Experts of a small language model.
Size: 8 layers, width 192, vocabulary 16384, 75.7M parameters.
Below are experts of layer 3 (counted from 0) of a mixture-of-experts language model. Rows are named router (the router's row for the expert), gate (a neuron's input weights, with its number), up (a neuron's input weights, with its number) and show model dimensions 0-191. Each number is 500 + 50 x the weight over its row's rms, rounded and kept within 0 to 999. Numbers have three digits each.
Before each expert's rows: "comes after" lists some tokens at least twice as common just before its tokens as in all text; "gets" lists some tokens that make up at least twice as much of what it gets as of all text. This comes from a sample of Wikipedia text that the model never trained on. Tokens count by the router's weight.

# expert 78
comes after: "in ", "S", "s", "In ", "es", "as"
gets: "the ", "' ", "his ", "their ", "s ", "I "
router:496405586480499528449406497499467522478414371438504505558518440524428512465512415461519489498472459523476473565497454507507515390440506469477556547512467532525478480486556472501474678480439543504515487523514496533535472508503564502610496568546532511461470424501434530388528459561459439480372612435473513573521483521477439497488475456528522460362540499506537499563508633532493545413610496508526517475507446552404541473486520537667473493469560473494455545517521496431501450616444464522524501441527506501536489588527512478562489470543547593526508515497473583556518549517474512517
gate0:592468419441522500466455454479456614519459497565549410522499579544450541572595560581498480419555500556510445478469489553499535491462540499394466527458491495579477536541449503509408557521466452541485469526499550462466561590462499475560422473517473461462516504523519486410534505550537555517443538458415480504478483592545411504473509463495505540516446457553553425517406509465589492454516538463550520434493617477446514462492574441558392509588557480499489519544492491585530477456392538461587549479476424424415581503530446532478497462505624516494404562456496501437595487427512509561
up0:529518489498513482535431500468500525460484523500438401496576526436507541519564575570477513433536515489490453489484530456469453530484495376445474615491398496465499578530545474492451553465435577554501499499580515400517522508429489465519603512549489513464476490577523470411580554532493495440472483431506522468482552522523520497452428463572501526463623431504552544440450518490450574476455556435507574605487548501422505493564431456535430599463582454502517497568463428595494538482395472425542451447517471468485555433532521476622416361435485574535465521571512466465549461461461544521
gate1:464501639533541484505461468566550498437432425451504562505520428553412563540478475517502515485482474508506568539615485468509492417418459478449507574488481510500497464557501553511628489521431531511490459511489482504439509556529527575517565428515439492448445483449507561511520426549594571496499532525474558454477555451578495497445485460510516464456527594451620535581538616452495478528560550505696574494604462497373501586564409457571437478585470468483483519492511487447485535472511480459489514375508568495499485537518549479590521454461548541453452510496492558527459533483488498489
up1:516512534439467509450472467603519468536383553530567589586473455504480501501465424512544392402491418496553558544431544453548554502444445482466462520591507521417571559497560576531440484473445499523481507506520470512413381386469553539441542540532488521598465554445440522542464548537503521517515451395526469460504478460561520557455547495509509461414468468564519537409531511469534476440455447474613474512576495426532518385524512510519458471527442475462487587436481550513546495487564466487510510521588554539524525519460483564460550444577426509425580419530496471528564564429419504567
gate2:481442542538587518416457566555506436462493409456376422539461489527552535512531468440531423430460439553512539513462438579470600533424550465385505500554460469458503524507530485551470564569457481466434538424472494454568497520599529515469475584461549499462452500423536479460458505512415375545423462404587522493444541518523435452562444508523485507472548524486542569526469628477417483427558484551590582468552411513483476527585474485542465525460417504522526511488501458494528478507505467535487560528507429513557421508441450532531552497488524498450558489507405589511464516432455413567
up2:468480449528515435513477483402526525561489430535474502525597510497452530424379459493513461527391413505438556557411381477475556594508513600481506486535521500512423509593478455429545449519526458472522533530492535516512437521603527535465455444532505453458535564540546432504530450513476357511426505501405548515456512506517477517510427509495521549474537525501539488407434406553516486470523518513431564551440479481530513488588577508506472469483436475410512548484385537547457459568549500476504395523519519549470426519562500494430538464535575512487457628580535506522593392495559437533
gate3:603593524463537537500515434536457533459463462462485485581511445557566478452560433474409529491473413539562507449530482433512551430489417504467511515473568521509500396470530573541459508511574508414497441529527464425524541527569569500474434414458443524556492541542500476501448435477564457429536504486472525534481496447445403537423489552487498504481595426488526596537518591581512442385548558591545576598454597470471468565523554536401531501491560430424551408477547496464560448484509463518485483498475464437511474380482566458469444531607486481523506508561528429500496470416505528529
up3:574497485540581565474434489519451518458479557503479587534491533496398489431528448548526503511479559461543530522604524581540538522487512560417525489550596510617561532543574502444426488457520424583547436460555479469420530489605538568487442576539514642546393619534484533407566459574527492569502522421494594403505545439492585456510561485481523490481546512527484460548477451442545490493488360527483478481451494433487482560533418466510443444444431459511516550478522538469429434572562521496498522566475556536613503502550510451518487455458516527547459470516543445506484484526471496472
gate4:460484552542514520406512467527516524588572432492462531570513617545487490566477450442538578580474511462486604454527497512488522389425518555512480484524444522509517557502492533514596564573537405564483554477520482454467530490599498466585455568537479557472468464613474552597480528451574441491502561466494512532433489576512535506446509466517507471505522497426497546588501518494456549546641514508464517509408597524473469505426449561558443485490466534470501506547540573503538503402514515500478503482628544531471450455539457516398495569523536595462426463466472595521450551473454435630
up4:407565505544553472428412527533459574589553464491495506564596574496553522585529429437477529513522494483437537478577459502552465457471571517455525501479453473533456515525436401528536516541485477607451530471444569469486563588495480476576476539460526512478453538555447588590477527470481500522486592490522506503517425628490561453465486479512480502522493529395570537538545496453435431494593586486472487452476530498452509525459494495479488631451529496456471496604512574487534442464519521541467431436494444497557500474533393495389546540485542574545410435446407588416521475484437412522
gate5:465428485549505576446465410458401536653483530506480490399550460593548564520468477468463545530502520537562506454413570397421507516465551545527483512522492476484504449444558562493499476489547541463541468574584499493487569517468473585580543565485501483531499457548455501541454477614465533455534477532497366502424505480465497557548599503465479440505477493504472605485540441462511542372495519481493513594528537497474541460563424560524496550553500493550413489492533597542562394523453522521566582439517501520516529558526508529560580560475597554461459492488433518457553475430586477427
up5:422588448555482539416519537505533477510510463540492538474528495489578489439473615465409457515492399531487488524601454543447477545475480540576425488543432582532456501482455402544580536483496447534553545468427464509484477510604525510468381490472517540469462576483464526525524418491497463505485533533545531434438473534491492478490476472542623463522498536559487576439520469543553453510427487494415544566548504443434496530547570502464517372476495529514538441578466578466503534462564510565511419573465379399484355575546533500523482488452486389572588534551463531499494526572490484497
gate6:454427604473547457541503431428515456510489470523378447553496495528472463474548492491549549495484462480499489444522433483370583435493509520494436524472484510546415428591483538443488619539510525432485527475530515584593481517633528517452532488462501430444516503474477495571467483554464506504465543471503600519467552521522407500555478503543543504388480441437584526507511480443506541444566464526461427549562538484428463517565557536636477445469402459470498539510453454589493493591483580509459574522506516496539489492490417460453458512626499529508599640485436506545549527474466495499
up6:523398543497569413563461552567478530614368507504394411486546487562471462484552454551530579496481450483503480479451484478470623498506528510434479498467484493530398470581535536485554565457440568442507567461496526524527379478643571515530476512581484490494488476499463448490489453563474544459481548534456537531455500503491486524463499550508463476344594449534523559562545540483470522427531480482500476508530504537432578569565552580687448448474438389514534504458475497535454504579502473487448543502547535540519467504473473472441512398496555541519549564465497508534499504488449540504
gate7:552390480474498484478553533525513512493484427405533572537567516539406498543473470504530619547495507445607462523425544545458612502345499489515507467488391495592507454512546449439445529504460455412429467531488530522526549510537442480478557520578517492551419454543574510449519440553483528563475433407505514555603476434515456413511458464461457472422570492466540465489448536479542472432505508558442532539569501551464518454469503500515484528403533528466479516564482603438491462464472443552457540514472440434486485499489519530355493494472444558575585440592475546454532437472499506593
up7:561421502457496500532480454553516438459457454519561489517507584472467545512420600462459533518509460464423542528484587435512526507462449601614458425531478467488540487415474469525426592520569469548429479536622428538503472557496444508403514547550608550582482531576594423494582492440325440518462482483485493473540404450549517516515548422439497509496540542450519379480503484568540509477494413484531478422520493486551523507521497422461455549504427481525512581507450534509546452495464513517515509436489553528463471531528454576507473436546481523475622503465523394432510484507470501574
gate8:456421499390494537476540482501443527506431400506502513458439415507461436461453547497535511551541591454546549550470523417467432484490550483439452541517525508494540456528544553542474439526539590527440493468447474613522538551466566472494555437540601415499522409516417436439498492454448503531458560479618471481522433534549504540500500367463401489532477551507582480500396597502427532463599472476459477421515435536395434533588470561527402441463592499578492545503449470560480532446454490516526471464519492503497453626507498484476503484504538529497470406451570485467477573490457508513
up8:482506459443435598478421583526487539429469449436557524501486430509584513498584521488527427485503585544471495495560477522451561439506521520477480429635456482430430476514483546427379522519505525397474366504499427511503492507493550526495561449420543485461511576439553467491541504574479544400457420482463502597479466500559568390453508544568562519506442524444520464559578535466524521518485521467494447491513570430578404495443561451441546569460465486431538531452445506424530455466657575530488473539515549528505453511502477500474495515488456532542603483457427479570530433487486532481
gate9:474574551525621602494534491541424463528486443498475549559527436539400529480511430507457434466517489641454527548412524466526526467456513575464553493420513485515510380487506484457427544460445504525552622562525475532460510535482549520562465587435477578518481511504558501382531411484504475562459407430486557499522479497558503524551487464423436493542446536571470554526432540615421534499550490543556525548467526508530478512574554536511474602532553505460465517518548542537434487582539479473514459494472518521592528433560487433496519548487507491504455611553502560464623543461563508406
up9:412529617439550513470481468523429456509503426540403530554522527544474478482428417445508488440537419546467502570437565461496442464451543497527549501465534495586515414531542557403539565501484497542538623576520513561426482585460547498501490510476581579566467508515548597411538447498463447542489408430553545506506502458553500549467398422479517490522509519523442549575492527609439522529514492497465598527462496461562460590515555583549522591523510510487447496479476464476507473562423553469486507477520546467620523463545575431525446527506444479503477587601489524487594578492501497419
gate10:502474545505398484481519468512475570473450453452401556488534492505492531571596503547478491517508498484489576461463508435525434569446469486523459447597485452446427466484524578476485582579417499479528508438499469600435527554458524471575463521484538462510518460594487364443507516542500477471453453512491458481451572401528488617506528475486492470432517479494569409523458549462480494465521539370482506517478483441447603446460460531524560504468450414502478584560482528537430512469624497522534549523443534556550475577557418488530455532555505521572480494562501668524517599531468501613
up10:472459398501481439440522452528500465447457434489452523494555601377437514521594439579512504520463498461460575521465473445507497591505462501503498512529558530449469537510530546507576503520509566526511490504500510405511488436597505497522450462511410568526484525553439452491515560486564530438557438553502457498524485473561596480611531417488536419459476469448552461549557498522485456418556562530396470534475582421460525504537392603544526524512504489491510541525570459479455388535645536592600452595478588526494500572511529472516493551512572475544417480556514559472493559562453518561
gate11:504478567476525488415486488469432545478463481461565482557425481507519531548512484511472482447582320546463523476509408561477583538550512480462540582506488523559547514519480509524442715521498553551461546435561523467506458417438491407420521445580569490534483578563462513493531539531510468492496553434449498496454443538536459481449561467491539550516503521433507413478479530553563487492495481503550517493546577542539515493567544496592504518403420450585426511494501557494498441549507461537531434504502483527463458440545492542404518407452460588508463669457487537449490442501465487434
up11:471486460570515512520587524518539389518470545554555493530532472439559521481566428539432484612483412480508460420540520484500516553459463468490414466442510484608449498541476490485503478522550480498452570457530569402567491503509514457569563529613570457537575560483504510481437485587486532540552542502425576403429494562428599463462518544466439510437583533519542469495522477489520593558518587565577430481601508522482556545460405515586563511430484544472466478497570487482521501423408527521497481491500558444501493462477531531496486403581443570459484523549425470396413518471470413483
gate12:501409453485507448551500496480498545414470415436479591518497511451475533534493503510483549469471493415500428551534448510456468449516306495604475466517633431508578490513493540522488612494531535549442431509408506463503448560513527455553442505581393475571549448528478502535513432542460491488362597468473586511588517506550465451518501469587485499495524459486535568492452513481479582461545516556550650466473495522486487465496472503576480597464550453520507503589559539476492500505529524520522478408586533525436444466480496523421497440548536490475486535515438621420456512519515472512
up12:431550535499478433441475511557502626554524449542586436459562448514480485558468576494452490483614474445500542575464581508610467550444560433425522522461472554497415526579475496517490409406483460525553553485592546506481532528470504521497468371461525587435482545500420452499531459402518536559527503476518493513437452467430406557503478498521485541497433439490500428479515491537570412550479468508471492470544478478573612485501544555437509421539374479537470466537487520463491489456617509550467554541480467512485467509477537438581481526486613528488479553484508427488472491564481637442
gate13:457503574517413521531539476579560448507483453469583433545521554451479460494441427617556568462552483434454380542508506481480536510561567527457547540528565561550441428489485475576529624498513582431458474519489485446502395456476532451470479456489488401451465472509539516520514507516486461404489416445534456461634487512510474545442438512523452510503515484428502503518518514495462594399508539550490543461502491491532516540574524480487492486514543502428578616499424385634592475450418485526456565439537466520518566593594466534453481435526461504520460463469555423546501508525445477534
up13:461518543479415503512573388503597530493440314482536449514528502512517485426542491526492565484510451433518439510568394501474514461492442500568551504522556533571475482505473469526549571552510507467506554523413530456476348405540509502512558464565622417473437438481529489539494505558521469521572501477488460459537439486474461541451497519554410553499551512458491482453463510447485586373488553507374463443427545464500528573534477486491555459474479533437506557512534435573454448442420453464476557460464469527467496572572507511444549437472507538544473438428502473543497577467396462567
gate14:498502455481466502499455624551498499397467518443552469577581456573465647476553416517436516554523503565601533537478464514480511514476444393460536444549548526486398459417446555510559505520512430533537451509470581463451468503480422537551448566514347561479518482489480513474533451488473500551529498468456548621502492577485479487452474551518552516569541542454451436458521603510519543500494471474526449510471406480544563529543458507477485520553535461553522452437497567582435451432507499463582566577474475445546601560580587408532476491502479462468526547489500525497559522571405436523
up14:537437478557439495462565542391469468468480542487553474503608473592535529580512479550483520507551468516593558564453442487547521537443514469499457585502524492532551542397503547556501601545500514497535576532435540451512502502470391583502453550523488493437501423475450553481556489472450611560491602499466602541538532658461474443472434524569410473497552504458435411456514476433577490409515526540575468458512447461470489540509374554558555494531497495514501474463461493608525402480515532471551472519588543397481525525521549528539469479544457410492559514498552504540491505549458431499
gate15:551433525518543487469475458432393596501475434455577424512537474504406452521514509473421508506469513461506520539602525467531484427454477403370508551414423609430479454564584508443526481481453555495526520475506536568513529458471472432540375464475574482496509578616487493402487512574464522485452502444475555523552465486511482477516448484521453457453476561563529510582623572498527618555492494480551486530504482497440543448506372497524444550528526577440523533519515456445568471512482516510500509513595546489553526582491525576517508549394558491477430499494537508450635495493529520526
up15:519538451508464512478520481506497452482549569545430601431457522559452499513510502584410563470429549522520564455513546471462453536515499563506513392463498494536668627486461450572492539458548498502558491495567579438510482557519448497490553480511386463480485427419529413541431517491474446575593460587547445467439482414478533524378533455482545532508494535423510476493515483546407501489502551555475558512409530408572572477543498481433516490445596451544502445559418418493486592516532494495458460420460502510512563458393480544524446512529441453505516561511495422500459466455533508432
gate16:577440563458431552487481475547489512561527535455530476550546447545516376533453526532526555455452576578538484524408391550509503544396493593480474544478452468519590528492499555510424458473434498517472492474540476520494477461604453545566466492495490556513549525540508452559576440476506527519559527518424530599520481457491410541554516379536501514495391522457516430556457502547532495468549482477445471432483557519444451447486444492568437533455530421461560515533537518594483467547515620518562469498504492547522451569516476506412473494418450452675531448365451554529493534512459447520
up16:501502630559396471515447561562521533513460507462411474537496498523555526494518459479597566399464490511436465487453505500533440503418575568480521539570429469555590530523529608508427520518496486564494453451545515441488416528559511626588500494497528567530460544499453464480534507477566480448525586427420511515480493642482470476454475422533532504508449474474528503522438526513503443440544493520531489538575534537491418476465491458523445434493510559432597537528530443527506420411473556454478513405490492485421527536452464556425538517497452503549514410381558541532482626535395504454
gate17:533571449521536552549455515542483622475447518566563444384526485572478497505507473453521421548457514463489405436470408501491521430532455532433449529512506565551447435460522507527496533514495564449488510508513464407549475454442478533427440481506428492493506468495510455453486468594458491569484584546344514485486458556473492436462531527501481486474555518410455477534513583542475485452480485589512492390490494634426490535526462468565478558371553471519610513496451531402541486566469443514500493498562590490591487641439520501629475564442524538515494509521521536515577542485482497467
up17:533559447507464532493418536508427575540470541470540602444523536520558522471523466346489402576515537510468504490532445487508513592379545571504466478457436570539443516497506450534492519518514553509416513504544490426537439441448536546432379495537480475494537472544551439555495509494484545497537539482416456495476482468451506429425563460465442498559499515431467508473499490562550476476563488507430463513509577553463576455560447461412495496478545465500553548436536512487549391532438345536548522544517494508464518555528479448558430574327482549509528526480521522455579572403528409508
gate18:542462453445494448568579521510494543599431503411489527501471417432436465536493438429537549577418583446470538425508513492468486471500517529497531536467442535575500524526545454476388590496496539479506458484550500454474447484526477473502471518449504519434484488428443567521477492423533469459568505491563507466581442421523586539425536507519485548445474495519497570600465549464452554544423504494522523471454524462436553401586511578506497503544586528532516569446523428534492475451447354524448483518554532569534521505434539509682481404553468486572510479555534420560604454537557485446
up18:438530478563457527560490568454540419494461445517516498501522591454416528484567454562506540455528458542447483539540466498457463448482398411462554507594462503433517462505426553511468496530554578498471530497540489484634503524426410477431517569542455513597525577491563563523576570515538485529528449460501512482492541539531448548565570466467582479520534476525480488501451469470488383470558466471580413488552417511363417504487404335473527493407499468457508456508482509414522516476460488425534520577455469427579487449552512465468497463575490499490460481527483531424546611566518462516
gate19:586432514428424486468462458504508494429561571452541490485522548543490558469503516538503577476515577534494504468441503502539539411511514454500541534513516475507524525557624525508495512504483468508619407529580590506570502494470634438569448581491477373491442507471467582537484570513417580470461568550549576551469561494533475480545515434436487565441459512586458521566483535528562485450462460630531502434495450408509509405557525545534468518488514473533561479573587492596463482508536485593562518456478617497590487525566604514500474500528457487524598461455543560522484510477505450533
up19:591547455481543454495549474591499494484579521547468508496406518446396438477516591376485450536475446537534469501459442513531553578455507502473398558457514545514484533524489472467553548456531578426443497419469510547541583450591497432434501448578526482534504553598469432521461548456509499415486507580491432527468394447515571442473560419527563391482496462561492481481493468473395549441503454504450536528552541585502510434449467507532521555590463490557499579486413506486484479525498596535432567506472449537553608582450497492542448431398467503479537520497530557444502486490595499477
gate20:421500437524510400484521437526509592584519549507429516524528453493509532540481474511461388453422507523547594445556486582530505443501457535570504520517536562481425501529475521561476501558505500557578472563545535490476509597552464417557460497509508555534476496607495551468498410478549493481393493489577561440468482559406477490498535541407535498541566575463591452494479545556526460428487447458427461509518469534361538439534474442525501525421530447576447436519535468570451501538605500598553506566490425435558523573581541461508509561547613550461495579500470466472484589537511474480
up20:547558552476443461552527498568440538471469502559590399486441474512519540495459531510554474489573505476470486591543551444576445463422464417403562504508548515510551577576493494537388489457369493497459497510491491497500520510503520528466472470492434457469460506482602492427465560457508422539521441502484473518407455472538539471373520458482516526604545480489496494498550443481493438481522441478542458547573455494586437572586560477515427512533435535439497566474581603536483558432424463432413554484504512583458498451461481505466462446463515422589481557449528461474562512460396365451
gate21:460545468448487507484517556474424485449508532487516517548445430473530496538527521530403532489532476556463490453431521530538524485508465475487542479468437469444499563538517619512571470488529448547502533536443418488499540496469508599498614580496555545553414436545454489562584427474478597551533437540493598518362542484518432539467449413562562608481484495449557442485452475622477497478418474473472626452544527488488541445415412508594498506584443497517420436516509464477453507555566472555587476535546506661456523486496486494445499507449536415528539477514472545482453547521578451497
up21:454542520477505459466563492429494462496552431424489496515441537445492506452519438550423470490528464551439549432445576571491446405497438558470378416482401396461475562538470502523526467506606518563453554459599411423530572548513473567527518499619531556513397436532507469525486485586487495495555493573548543581421488488548482601567386384569435569481538509550497463584489446552515546446469515442528551498562464445466530501494559553526509472561458505463500522482543471505412463513537469505481481479557479631482485476525472489509427503484551421497567426484537482485462517434494437483
gate22:485550381549593574505529520473506539524365501461549480546558506456438584481565501519515420526461462497516414508506495566497564495525510542432585546543539571444554503541609507429504555475385464504572457361504533496497510490529472520420575565444500463502461513502402478499509526505410523464434509463480501563478467435474571484448431538489491480434554547516452449500553533528489621431507459496428537454494562540424448437505522476547470494415575541574514504424453499449481572479556428582540491524511412417569482492474484506433522441443488400509508537412461521457548510489553603473
up22:444466570487490534430480453515436501435556517592483461528494422619560499423440473567449489463591506523480540530431440431538487553524533544476398414500473456562418451448418465549502385519598582487432508520560448496525438477450547522491482506533448478525539479410485520574447472544550570511517497514539562502481559579496573466508517457496492456461484491440543580449417415449507394541486539527537463556499473516592496490508513538467505539548423451425475450532517483522575414485490503471516470510470533615472572499444444405600458643582528531441519565548506574518455485458515523499
gate23:501470497451516542516420502480601621494502523545554507459568496595520405459538459493452548556516502490533492519625452646481514481569510559375437439524498483528547531485477472431484609515447521541534537525521537413474569547464561575435498524609495443452462409469416514492435492543484456432478547577511435517488422537427531511541424394471512473499575454563400445442490551491492555528518494534414518524556577548557378530490529534540525529507552498435423553449440489450455536500611546521458526508521536498568513514518480490528565528478507532531462542517431464523500548404476457476
up23:503486520568463511420525460538509443531490409440617520498438445468479518534532376525498492486503495454431596494522505495557524560442427422525421573499567586381436552536446470575539505441501479503497396398570439423511378492528416487494552580513485467538485617489560464465545527479466646532496498419539562554503438550499468578492499540503471463541508503556530556541584326487570494581419438535502567435489458455488509447575520506409541505479531525466466459462517507526486529473446555517492481467464505549498444508471489451584447531523478496491541488537517487465529491570528480529
gate24:439423473496468494471482566484511602407451502553557489529457511499494453458482417471439458388454479541493549482469513473456468546533484590540486538604541506462460522458440484517289567504507541505504477535572490533532453551523521519537563538632533548570569573394472544487510458516491516532436512547546420573539471513455500475523473515459485500489507510538588460533440551452478536494519505497557444502532416565499642591497513521614507522548550466590461516458501465461530468608529502499494514480443588484495466522480509410497552477569517501466395376467476518531539547565505588551
up24:475500443446510537512480566445576571447379493517531512466455491419410497481551555449434455410485404500472616485460580428490514528477515566525457553622407477515447583476417450549369501540522422524459400499521515478539502586519420478526581504551520507509544502474454494489512473498457522582471484533544546501497485509504417501467468419514512520582545456467620456432517542487457563493550505532554430520576529543452549566469482532493449565577485466543361584515506507447521406630559499497510477466448438525521501529497569457514515464507560454503425503490563554539553542522449536519
gate25:535517507496503546443471508462567476465459469497473495557487395458537501452497515585561514471508540510449538549575471527410430468437606483452542597457500518522538541543457429526423551510502459526594432570441474650422503539560472550479575503525492552429484503513389472441580595520587583458479552540534480443494491512397554494451530435480533468436519541533405437507491472393462478413599483518465458505507513516520517567494486552569427429480531510563481416512516535521456438470520495454599446580531450521474509542530468493434586436450492541527464544492495488496403477505495384591
up25:493485532469523567438497487495579496511493498437517426498481378542430478482521440562568435493461466467433494593489450490510446397449598525478529563398519515559596490454500467556410570535552454462539573509407460575493522481577464515526551503447523541482542458571504515487576540489578555441469602554452488503452535591469553500529496339470508474386508497577413436497528585516460484383554524484508514510531423464516521517522525480515484509525425468508398487472472539490455425526536499516506471525540510515455532485530622517519540394429551515466482527500459421495484435466458392583
gate26:440473557459479462542525504428481541413522428516516544571467443472583458491422552388494518458502489539610458498503486553525421513488566504526531453481406441499534507528541536434521567541442500499426414477505446570433576554500424440489433456489530486477572430408457402489488444473489510557519585370477450555494498471447487498458417423541478559479445524451560495508606545514424459453574442457492507466536479471487464437480643585509480485489563532500494516520560471552497452567391563511560522541513505522493590497565452554492504495430505550461428527517426517543586567597429510514
up26:546516532489482470512468569576477501503584552497515447496460462463659490559542497452416515533472550499507497555521554495428515595515507528544571485454547524449478539476469514491456519477542472540541544454491713500567580495481539403572506502514475452460485514506507473489502595506506398535482542615621585492598481487520433570461505526545497544430429470513434463592469482583494533517510493450434468574488527478518410454477493512547416572505412488509574446459440447527439512483496473512528425437585493566566545460523481489501462529438463442486516474583613498569529496467414526542
gate27:512407482575495516485546510552363446533448514445443582528592416485474518467464516503576466459499461504503535541470446607409566545492548328509431486547470534527511526470482491453515539469388532542571501484511539490534553434441547552543379537573471433553527382488463472477567503514503514470502574546523481494452488470569528525497500434550451487407414462575497615499452441554464450515484525487479534496518468464482662458554590473580372509497465524482471482447537552466502554554474435483453500470560481461556522535444464452512529464509516542511549520509587554528434509488494476567
up27:587560478538425502388561464486529387538525479438525451482499478412436507516465498568498569524479450495533528469463456451470519495429448510527428419534435458423513509493513521521633482616611486477419473569517450481501441439384511526495557495504498399494524440456521496470463515546491556503526422618534443445490482454528549491499577416547508472480454500549487523577475524450475534548572531485563560411599462504486429533496507433463447520533553387498466476536449500487496485430401563513436465517413547592448479488420480575580506444544491576534416428455507533507464475512485471562
gate28:566479446462421510494427408425424454505445507512498421489466482541530529474579497440371479486481421505491478442550524522522496479582475520531490538584472493541529430447425503428480533517465531470442559590523425519464504582480489578473513471449475557510460503498433593433530505456584507398469435462485594472508467589543517436501442484479516538371506526519473602462494515487478440474497430456652528476492459538445508519505397520599577538483559480550423537442457470481555532511457529584450516562525500541561592564586496442503534482559492473551574497568474501545475510459416575423
up28:481443557467423546541384493470426482460449539484487526528519502534528504383533534465447454502497486498562494498460566535498486464536572524574538519516423463506484489491510619431519481592535486464549588591512441556530484501573524547524460478454504552498487501543439592445519446461558575428559458522526542556485434486515568433558481484528473550523501562487608596467518461484501416448408448504615491472499525506462629548486443459509485506454443532542369483540431522434530578481516440492510533471541458558544574603599489504485494367441412431495590467434526448503533543474499525463
gate29:481468568450474547496518472420525549467467516474507479495625442459421435489576564593443527473504472456488518555406472491383494429521621520521498414523527566537467435433502470500466490544550433455528567473468418525519499496564421407607454488379565470433496442561471491553579539495574446490425469518539432479479528520459450536478468467604515448480487502434482495457520480509450475474487462459454505424516422487484593501395527458560496555487465432524504504495476543480438482466481499412543550529443519509417471499518450373501570548471535605570404472515582545521463466479418489426
up29:453533548469452493517508493491536466507406482557486463529510476456395417418589600557441555461508452499469525527442480465369506482473544512473494335513538523467458411441464509491541465533592450453571630456494435532543574477580451462565525458456600442434544433511445458503555506583515445512428466591547436532447450493414463511490437466609504477474466519475544483508521476532443498506486466457404448454556453499477587432428499470576500533497462464528552467489533475471428504554515531441478560503414553497429487548478459421524554537477445583544458400528561499505458474473446494487
gate30:541466486469488616591456409461609596477533510471501511485538583504469476488513423488574490592477531508454520548559553578539510507456557468495457518577527571577496422371511444460471485478629506542511535426482505415553509550459499448565503512589552492557459499444461535455505451624513529469489477501525518582492449556444444443606472487462468520518477483504508571521532534446545480489558615453512534515511481443459592459486554538502589547489574498443466500577507595523478475451541564544498528461582521547548415583432573510508453535536512518516513474403501563501518519641517557511
up30:620455483419607466508487484438522629472480465476532431545583411465415461504477520402449480506550493529473477510619549511530431391454473466540530516495530417479445610529436540507498535459465546459520524497585549506492450499546457466503488513526519472522557485442621500517419518458455504554383488556507433513557450523469539519405516510548499436575532492503415515502484463480452584536467383444483512469492502525565571517476537521426556476421530526504466568585506534526435446446563474435567523546434539542442524604526585489553489497481543478488608418582469536511466542563508490508
gate31:471463619543502458519480578510465394581595509495454551446424547473445495572527470521442424430504456524463560515545475433475444524463482501518481505459524531457557436465431460525521452562371464472590449610512408512540540549567576491502498507472480448511490429504500460501581552471425474544460561507597529560414465518434505474471577484521478408515536373473576540486465471481466524438436536475482568503447503543491572511537504507507489402507508519428531402555492523437630499477504504548457479574438463536447519602558436431413504459471580487532483534525432588501465474486484450437
up31:455431501533565414485479483513486553363462463468575546490404450586478549453521511455600488592535507540595429530559597515532503505517492494464522581523529565560495519451515512476393572476404499513428475478553544604456432512466392449433472554462489473509512531502594475492464473617533474482571535537501454468546537610548520470557508485534513554525477498520481452531442481537540481454557498483600475551532493483495545572514476489328523543474474401548501622526438495436433552515484461444560532470505518495395526504432433520542440474503492458466508387540491550463529475481465490517
gate32:492562480509603492562514502468504426530460465532459426573504514544408534455512421441558580557520528490441462541518494510495523476475513496576433575456462565461544510418625484415455585423584556558503413564469481594625441510521451510483524577541497583580430495478494542497434485452465462587527554519583490539504531584363571540528509505476546490493457501517563541584488530525503549434509537519500492503465602465511507447521470531465458448578484505514500425485579544541518564548410490428495546517504538469413541534545523533394538494479524536495403573469468511541571557548523513601
up32:498498470497549474540479509554484468481474512502467468526453511530430558426549471459576537627494534548410490504498459487510511471503505511506431530483471524467527525439623523489521566383567589451513370511493530518544462423592539459502483475461497649508488477438506464578469509493474525481517550527477451491468582576460566551545533462491567482413484546547539474581498508546544482365506521510492447459450582442501517421550466511550438517592577541509590497562583551497494502514418515412369544422524464518468477418578498486385528468472491489556420513400479512493527602543564504496
gate33:488403536517484505447507531513481481479437470518525596544438509506361458469500517523467496529441475499494620425515476502481432476500476561393319540568469571584544451497541423528443498484544596573506513490526536511523523559469467564561540487532571451502565490486490598567469552547404425427469472554452462531497417421543489444533468517520559560435458539459581532573485605554552518383562518547476494494427477568516393510481441563533489555551530459601516512422499467498513461486510525489492493541530470484494506494511493494564569482577568452583486517576484472490520564464532502600
up33:451476483536565531476550496568513495498502500446562483427444534544444523519448553444527462530432454504523524484532566514521532496536509596467498558481460526543395509526544408475384502506536521569581512487490531430523523510386518596473462537503552495468508482457565526523494477444410368522453494508458519601577466496583373544508454405418542531450465452486570444538502606480547533516544500504387448460549530466464376543538410545600501465535543492522535540504487515471611415540562592524514575624463460471562506515570500525522573419451522491458457542534482440491488509454469522497
gate34:558406615504513468498456560506474457483508461469592562476527512489502491354537508583530480469452518535543569486450455484424551511404378471538545437435515477489485490526514449487491516522432532531476451524449530632525457487568566482527392532429526496538525494543481473515488532539538461562439510422424505480360496547511460427634507401488507534479521520511417479475566431464518480521551510525405486498587415580466505503503427547464417519519453502533591549450473500467414430537530526512573544555447593516459532497535489439492516556414535497524608515534567545549554524521514496429
up34:573514484553497518403543527576448486555487539432552541505568538532524446425527499476558464459457538542439512453482547589407593535530496455502521428495511489510513540457502423493486469466492539592496547551426496504453538544577598451404433493418455520441432421596402447538474387446511533483467515478454441544354539435527518482511489439477526483449534506460491481491449529486557415437523512553364517452559468653470446500453545587461517424516461497528587520501534523472475450511428569534574519539542507463485513541475540433532416558476578536498563481506547547474468519509523596485
gate35:489477498505558526611439524497471539527506534519461479503502502532469512409462548508519433421562538536570444478425486495473447507388496503426398429509505605550496543438528530530534438448584487501476484574493456480559488509477452486530611491497467544436495500549464543433545559484508347410534584422489429545579508472426504493568517519476461597534516482556456587503511530483414481525489478462427526486462423428476454524506438524605613532496492514508438486436554503521463538540508534541376627450541501454500490513523423485512536559534509553454483538465535598535480594492524613587
up35:519469572483453459427434516575445567492519492497531486496552507538561475542551426512418518573556454547580488495472461544434340564474568499504492559600541522496440502475485558408547481505461496527516520506489532612562451465498480516493504484525502470482522537507400533490485471513488406506466492440540502532457461332526455422416509509532416531505521460454532498556471573493477380473411496420596571465527471502452473557533520583491490519487460509486547640561532489466510571464408503586478528501534534479530480535446574422511479551560573468381501437378504506472486527468509531586